{
  "num_hidden_layers": 8,
  "hidden_size": 256,
  "n_experts": 128,
  "experts_per_token": 2,
  "d_expert": 128,
  "d_shared_expert": 128,
  "hidden_act": "gelu",
  "moe_layers": [0, 2, 4, 6],
  "router_score": "softmax",
  "normalize_top_k": false,
  "routed_scale": 8.0,
  "balance_loss": 0.00298,
  "balance_bias": false,
  "router_cosine_scale": 20.0,
  "init_std_router": 0.0143,
  "lr_router": 0.00041,
  "num_attention_heads": 4,
  "num_key_value_heads": 4,
  "head_dim": 128,
  "vocab_size": 15234,
  "norm": "rmsnorm",
  "norm_place": "pre",
  "norm_eps": 1e-05,
  "positions": "rope",
  "rope_theta": 10000.0,
  "rope_fraction": 0.25,
  "qk_norm": false,
  "attn_scale": 0.0884,
  "tie_word_embeddings": false,
  "parallel_block": true,
  "init": "trunc",
  "init_std_qkv": 0.0365,
  "init_std_o": 0.0,
  "init_std_up": 0.0365,
  "init_std_down": 0.0,
  "optimizer": "soap_variant",
  "learning_rate": 0.00257,
  "lr_mult_qkv": 0.4,
  "beta1": 0.95,
  "beta2": 0.99,
  "lr_head": 0.00791,
  "max_grad_norm": 2.0,
  "warmup_steps": 200,
  "schedule": "wsd",
  "decay_fraction": 1.0,
  "decay_shape": "linear",
  "final_lr_fraction": 0.0,
  "batch_tokens": 65536,
  "max_seq_len": 512,
  "doc_mask": true,
  "z_loss": 1e-05,
  "train_tokens": 598300000,
  "max_steps": 9130,
  "dataset": "wikipedia_en"
}
Below are experts of layer 4 (counted from 0) of a mixture-of-experts language model. Rows are named router (the router's row for the expert), down (a neuron's output weights, with its number) and show model dimensions 64-127. Each number is 128 + 24 x the weight over its row's rms, rounded and kept within 0 to 255. Numbers have three digits each.
After each expert's rows: a language model's description of what the expert responds to. This comes from a sample of Wikipedia text that the model never trained on.

# expert 5
router:144139103102132048096127093175067106119135127116120128128111139140124085063145110150140136113131116133170140119127139123123154130109168147133159129154150119124141148137139108148138146130087106
down0:151122111179131124151159081123154100129146173149133081141107116125161171147147107130144155166114057108135155124084160118121130128127151132123145136138147140128100110139113179145114141137116151
down1:099118157149137122149119135108122114140166148122144161147169109151142127107164173124115140137110109154117115157109137163079125159161146144106122153153126164114106099077120110126144172102113090
Description: Sentence-ending periods and the capitalized words that open the next sentence, such as The, This, His, It, also The in titles.

# expert 36
router:098159097114120124124121123172129102114116110122141141128121162062163143145110148133135146144114146126109116128117140100097122092139111107116124119113122129090109172149123136153092145134158095
down0:076143099125119128081125146122146118102141131155110120143104149131147127123151124101098131154135128122134133122139118123141136159124146175091175096156120141132132098137135162114125159138134133
down1:132098154124135144123102136131120146178088097159144098098105133095132153154131105091066151131121137088113108123130140107152119133119142075163140143084142150144119136117165120121124113150119157
Description: Space tokens before numbers in table cells, and abstract nouns after his or her, such as success, addition, ability, policy.

# expert 56
router:125080118139138117077117103157136124135149141124101168156087149128142119117123123165151120117154151149090167104099178135129163170128105094145160106134099107137138161117162165145107187119130144
down0:142093115129141092138116101116132114129113154149130116147146091125147095122122118124134124137076158167169090104126162134122123160085141170118178169130099129110128158101157127136122124130111131
down1:138142099119087093155120137100096119126140140123093109124136111122143072126127137172139132213106117140141153126143137153175151134121139149157150128142138129112128106125121105127123113119091119
Description: Digits in dates, coordinates and vote counts in infoboxes, and field headers such as Personal details, Chess career, Location, Geography.

# expert 7
router:139125121145098115121147094145136156146161108100142142119098184111119126113107125172103121128111120103130100130148160165154142150114125193137195136117120108112159134120155102140094131128128107
down0:136147116098130145147128162125114131125100176185115117155155099147177132120087117145133111122106178123122142142159147132097106151153119139172132106121129154136118064153143144129100121104105076
down1:152112096146157096150125147100109142126114128102137126131107097118142109129079075114133116115116111167122193133151154110146084125163131151133153149119127147167118124127109187141141173138135145
Description: Pipe separators in wiki tables, especially in header rows after words like Year, Votes, Candidate, plus section words like See, Cast.

# expert 12
router:141148102107094117142128094125130125106059103127137102138129157157135114111140088140131138122118122157147105124096066163117102156126076106167104115200109140103130135138126146126094122152129153
down0:154103113142163104109110116105109125123141107096113139100109092118126101146102173128155086100120128087121112125140143126138120080141129118132164148142153138132159112157119099134128083154128128
down1:139127120147124123145123137139158119146131084115120099133138110174124116152144131121113123141138167128154098160123130100184157128133104118157128111114130100146149098127141104154119096150077112
Description: Music vocabulary in song and album articles (Music video, vocals, Billboard, singer), plus born in biographical parentheses like (born 1986).

# expert 32
router:129184162163106131127110146177144113137094222156109127084128104128137149101141121126150112116133124116126112132111179106150153081116137088129132101144155135123133128146126157121090141127120136
down0:180107115100121097112128117142176105143096153137128136163120141080157175124069142168102176099092111092055192107165144098101106123122134117105135148129115126114101139125091101107128140092110097
down1:149147121092140137159200123151105099125136131141127147149122176121120162143102167147128120101144105108144172123157150110125112175124114136113118131137132118158117119110122124107117121139107180
Description: Verb endings completing a split verb stem, mainly ing and ed, also ized, ising, ating, as in ascending, devastating, assaulted.

# expert 50
router:112144148164118184156117133101164163137130127110073097115128070105144137125145115109145117140140108116114132089161127128154131152130147137069125188131124091135130113126100110081171116106137126
down0:157115149155119089161130145145157144117110149124155152132140115103143112118103165164104140134138108102152171136113165125154102115137125131120138122140133183133136147107172099112144125094114117
down1:121146127080147180096109133122188179123107093097160137151145138132125160145112149109159139144176108171137128112096160092172143127118142093132106161139128175127156157163151160095125110150125137
Description: Second piece of a word right after a one- or two-letter start like t, f, h: un in tuner, ever in fever, ugg in smuggle.

# expert 13
router:137121109166136118104117126126134134130109105145127108058090146149147163132120116146170144125136121151126174159103131127135091159123134131195083109126140166092115126104139110123077124148141171
down0:068124156113139132098136162104101129118102109148170140136114137099122152114189111102123120126145144095121090124097102074117149127169132122111162154130118089109073106155113135155105128154153108
down1:117120157170136157142115109100146113141158113160146127112122122109170175116107147141143131083088147139137136132159084165083096136124119097117128144146123158123087136106150115159131120134143140
Description: Last words or suffixes of proper names and fixed phrases: City, University, Racing, Rovers, Smithsonian, Köppen climate, invasive.

# expert 1
router:093142121096136108144142110172106085136108101133130149144123117128128131106137154090139137124120146170154131144127118166100135124088164125131134133143096171137112102157155136110116123126138140
down0:126119170128106096098144168113141138180168154152136154060143110130171158131162102103127136130097163129110145120085162145110110141072115133101122146151074099109141147107133123110156121094149090
down1:130090092139113132151111182135165133159176154114131125122153119146099104125113103122102160159120106120127125104203106101124148120165134156110124157129094127085124146102157177166123112123137133
Description: Mostly the before a noun in ordinary prose, plus sports table headings like Career total, Results by round, Win, Loss.

# expert 21
router:124094084130126089147114128152151146101141107162158117135132143127107145125116134104142164150120103162128129158105126103131099126120093087124136107146150151137137149119162153090155148120131144
down0:140055064131165129147130154155180177103143117102126127120139136095132123096135107121178146184148080106136101105145100153125083167123138120160125122117147157121065142123110135155126088138136092
down1:138155122089139113143113134086123149160134132141137102115117128104154121158120115129137124137124144100127084161154108088140143133124140150069118143135147146146135124140119074140122153137117082
Description: Space or number token after in, to or from, mostly years and age ranges in census demographics, such as 18 to 24.

# expert 29
router:130127128114131115126118141129118088120104125143169146144171164097150131113128135123080143092158154125153113135134158123103104140187204139107135148137125166105137127119134149147134132144139101
down0:129109133102163102126120079165088107115155141109117134103131116088116119117097142164141122134114104095108108144113145145119131117126142139125125124145111101148182111155128132149086153182147142
down1:116127115146095148125134084193111111134133161158121104158116123145145169130133101106130142165101155109120116118146114142161114120137152100105152063099126136126142133071148127092125085100102087
Description: Word pieces inside foreign personal and place names, such as My-k-ola, Abd-ullah, Sab-u, plus the before names and titles.

# expert 45
router:086127143151188147146119130137149051134130071146131103119115172144147139157117122126159160145097098120085126118151104165156114111107120162156118116167127164099143132137111151138095127174111128
down0:124118086114148121096110149111134155138054106071112149102162133123087114097144112179149163101116116099098111056107098104138155118118122139136115136110113141111124095122112111074149108115121102
down1:137102140131149143127117144125125157147087078137170116137127109126091151128103146099130176139111139108114122107133138105140141080122109118144118114157177147164152129157129147147097137112101149
Description: Final pieces of European place and personal names, often French, Romanian or Polish, such as Amiens, Bayreuth, Dutchess, Stonewall.

# expert 9
router:148177150129113113140113127147140106158109124148146112123124132135140155090102121094117134147122081163174105115083118112136114128089138099161125098160129133129149138141134121099111130156102120
down0:143143099163130109125115111129137197112136115098076128117192144130100126143140101137167111128109106142147132139133158083129118101153159104088143167121138088142128138125107104112148137124141125
down1:179142136121138118099112139127147152157132079130158176140159108123172126116165166128160131165113114082140146098143104078120090196171100133100138155106120110160127120110128111148124137107121091
Description: The adverbs there and here, including legal thereof and therein, plus some name and station tokens after in or of.

# expert 30
router:188121125127117140110116123149112099088080073163172150135141129127115107100132150115126139147118111160120107138090107157092118135109146074166123162155120181121159117102106103148132141165115151
down0:120141100169138146123185131100094137122160138130155130114168126105134122108097106178113104135120140100083102159116101121135088137082161130118145152068137107114092137124137067123122136149093122
down1:157136097090135105086154151147149141177185127143157151093117165107155150134121113175163081097148084133149160115141121149111091137123101098067151122161145154092068133083123115130137118092126130
Description: Inner pieces of foreign or unusual names (Nare-nd-ra, Aru-nd-el, Ota-ib-i), plus same in the same month.

# expert 31
router:162085146116126162092086150123137123103143115146160176102110157118102154118140126147112150104165145137092160148153109115107112120119105066140148105069137179149066110135129079131137160143138093
down0:138163104149123120141150106126108114160111125118123132141114083149121135173139141162106131146109100095154109122133119139154142162116105122185110135128133150138169097181138137164140144125095157
down1:118111076149137101116124103140112117150143165089116130132119129120147109126121142185139152131112159135126111133139154110124171146107125177192142142134115158117170095134098136159092099124101144
Description: Letter pieces inside foreign place names like Norrköping, and the before dates or events in sports schedules and seasons.

# expert 34
router:102127137121137177113145164089160134122142110088191133112111144097151122109115095111126141107164145112093116156126144116139150139129116098107134098100126157172161127163129120122136130121127115
down0:132112127141142102167153141103145124105144100131113154105157155080134111163150126121136133139162148125124114112112120133127120110084090097110113117175138138115154126162136124162115154128107115
down1:095130108082173115134093086150123134110118150139125107113124164114119134117151158133140131097140133141099107161103111151132133176125142147110125166117150111093130136160125129108118114150099154
Description: Middle pieces of proper names after an initial capital letter, especially surnames and places: L-ons-dale, L-us-combe, Al W-ak-rah, St. Louis.

# expert 55
router:133154116124102079157092127131110144116136159110189094124118101151162121148124130129150081106161142182129129111118114142171121149121101104105130152149099127092173154116112136142108158130140124
down0:151156137121147153170126086111151127109171086136144123092156149085122067107108161169098127106126107094142125140106144139193147121148119167123167115141148177147108141126151100114160135087118106
down1:101129122096125126147115109062092124097094127092093154141118148142114124137155124093100167139131145134158136112107150114110107155153162094134093150137164103162100138144168078113125102100166146
Description: Field labels in infobox lists and first letters inside parentheses: Born, Died, Genres, Sport, Phylum, Spouse.

# expert 59
router:110153147146164118147145135128135103088080130121125143111137100092136138151096148124135114155156098125109129159094107135153122133149124106083123163103147096098145123112097135170123099139118132
down0:133106036147117133103140087106149154111141126174162136099142093130116126103128173124142127136147137118126083125148138121152156124103143136115125147091137095082139114150146123096163119162107179
down1:114140164072106126113104131147141106172138135139087107135102168053085113116131166122171120127100133118098108130128119127126117163163113186122152144171129127119141152113165176119115135123102147
Description: Short letter pieces in the middle of words, such as the l in iconoclast and theoclate, til in Utilization, and itor in Solicitor.

# expert 14
router:168145089167117109149167126154120106127101127137113136126155163147105168090076141127149162127100118139143126140127121140168136139163154140179077128153154149145151111126137123113151110164130148
down0:127161153136120142098151147107094137125167134135144128111133072186099089132092179112144151166120116052121150140153115101125091140108090102153129161148155155127133150098147149131139119133156147
down1:106076132131153093153115157096114127134145099133138112116134125107125122134119145121164140158098163135079143131111094150127121159134176148168120112146119120114159160119147135137107158113165092
Description: En dashes joining paired names or ranges (Win–loss, Guillain–Barré) and bare spaces before numbers, plus some scientific nouns like mole, spect.

# expert 49
router:116135154168140142128106099162170137150095153163152121130129147117140117153123160168117156099083117157137127140108098092129146139146188154143084138124091145142085125132111133138062112134086160
down0:161149082103133119126122132111180140153150132130131140124117136112115095135097144170134154165140128119092110149130164097101123139156145102072123093130134153114119152124126143177156109125134133
down1:150143129121137173151104119123177137111149110084132119143137096099107143109111156149097114103141143141124126127143102116125116111129124130135091120144143092133142186134148081126142141134101151
Description: Middle or final pieces of foreign, often German or South Asian, names and words: Flugzeugwerke, Bombay, Wolverhampton, Hargitay.

# expert 11
router:079157166132120127092131108127116132086153117142125170103094172105112144137134138119156132135092127164153125124175091093134074068147079126167123091097106114076131152127120134116085133123116124
down0:132117127109130141170132152122122118106143102126109111144077117116118128088099119127144156080117149113136140119124119086159143154124071112104145139145146119172120134128112117155165137128160129
down1:158151105144063084093096142117124104109140175121107110124142166128130119115129091138158108130095128108132115111145123134141147144111123136101161120153123146109137149106157134142114125128126148
Description: Header words and blank cells in election, sports and awards tables, such as election, Votes, %, Pld, Title, and Source(s).

# expert 43
router:174150128117129125130113133132105124110153142177133142145117163169131138110190172147138148163122096130122142149145117090150147095110145129087112119137150142103135111147152164128146131126132090
down0:068124102126132153109142129120160129188130144109132088142153132071120128095145139139160156111147136134136114138135115136089123144067179144110127084145113136119108134125097107143110160151137122
down1:113065144106088156088102080126119124131104132110113138156138131106076140124141165103156166092158135150142067120141122120111117147108151122147140156108096124112185153110156133083125135152090123
Description: Clause- and phrase-linking words: that, for, at, because, near, across, where, often before the, a, or a pronoun.

# expert 40
router:098119142082183139129142139128146110082126078096132095105135149081098091158114109092138188129165116117083130145112078113116107122160109117091131122112118122116128106135118187149139156116172152
down0:102123136155126134116116148135126136156090103150131150104141149108138124095171112121148126138066142183092107089126150115119086140101098162141094158119098118124144119100143132156109116112118090
down1:161097137116129131073122182146138150125140165114142086105156171170140103164131111140138150153125119110076142156088107129108134175103111110127125113095105161136146080108136117159122110140149124
Description: Name pieces after a capital letter in sports rosters, transfer and results tables (N-um-ancia, Z-amp-ieri, Cal State), plus table pipes and spaces.

# expert 2
router:096136103154131153138139133118150189153160158125103093090142138121141140145125129181156112143146132149157163139121143099141113138153152107134121170110114131105133131133093153152127129142121142
down0:139173136104121133136142144135112123156115134112145145165139152137095137140118101156147121152142115123129106106098161118165129186102127177088156153122130206149137160114115121074092113129119129
down1:118130186164155115111163159111153144126109138121139152128102119152133104163107122109088175146165147108136131096131130127103150083112121141132162113076147147152110144114156136146121091155155108
Description: Last piece of a multi-piece word, usually an adjective or noun suffix: ive, ative, atory, ous, ison, plus the S of U.S.

# expert 15
router:116149148168142138110116136163176082125137116109140062105113122136105157111130143163117150133110107152149125125093133117147125114112162121108140145179144111097135121128122102113112140133115074
down0:139067117109141079106137085106088121135116127128108125121138115107152121114162154129135149148110105128104150095128119146089108138143150129121111177097117135115113121119170134106143079123135148
down1:128158136171154134119104138148100150126161156123175122105125141108100140108163142174100108113118176120122144123123114111121122120148110126138179112137148157169129106131137110142121121218160143
Description: Capitalized institution nouns, mostly military, such as War in World War, Army, Division and Force, plus League, Railway and River.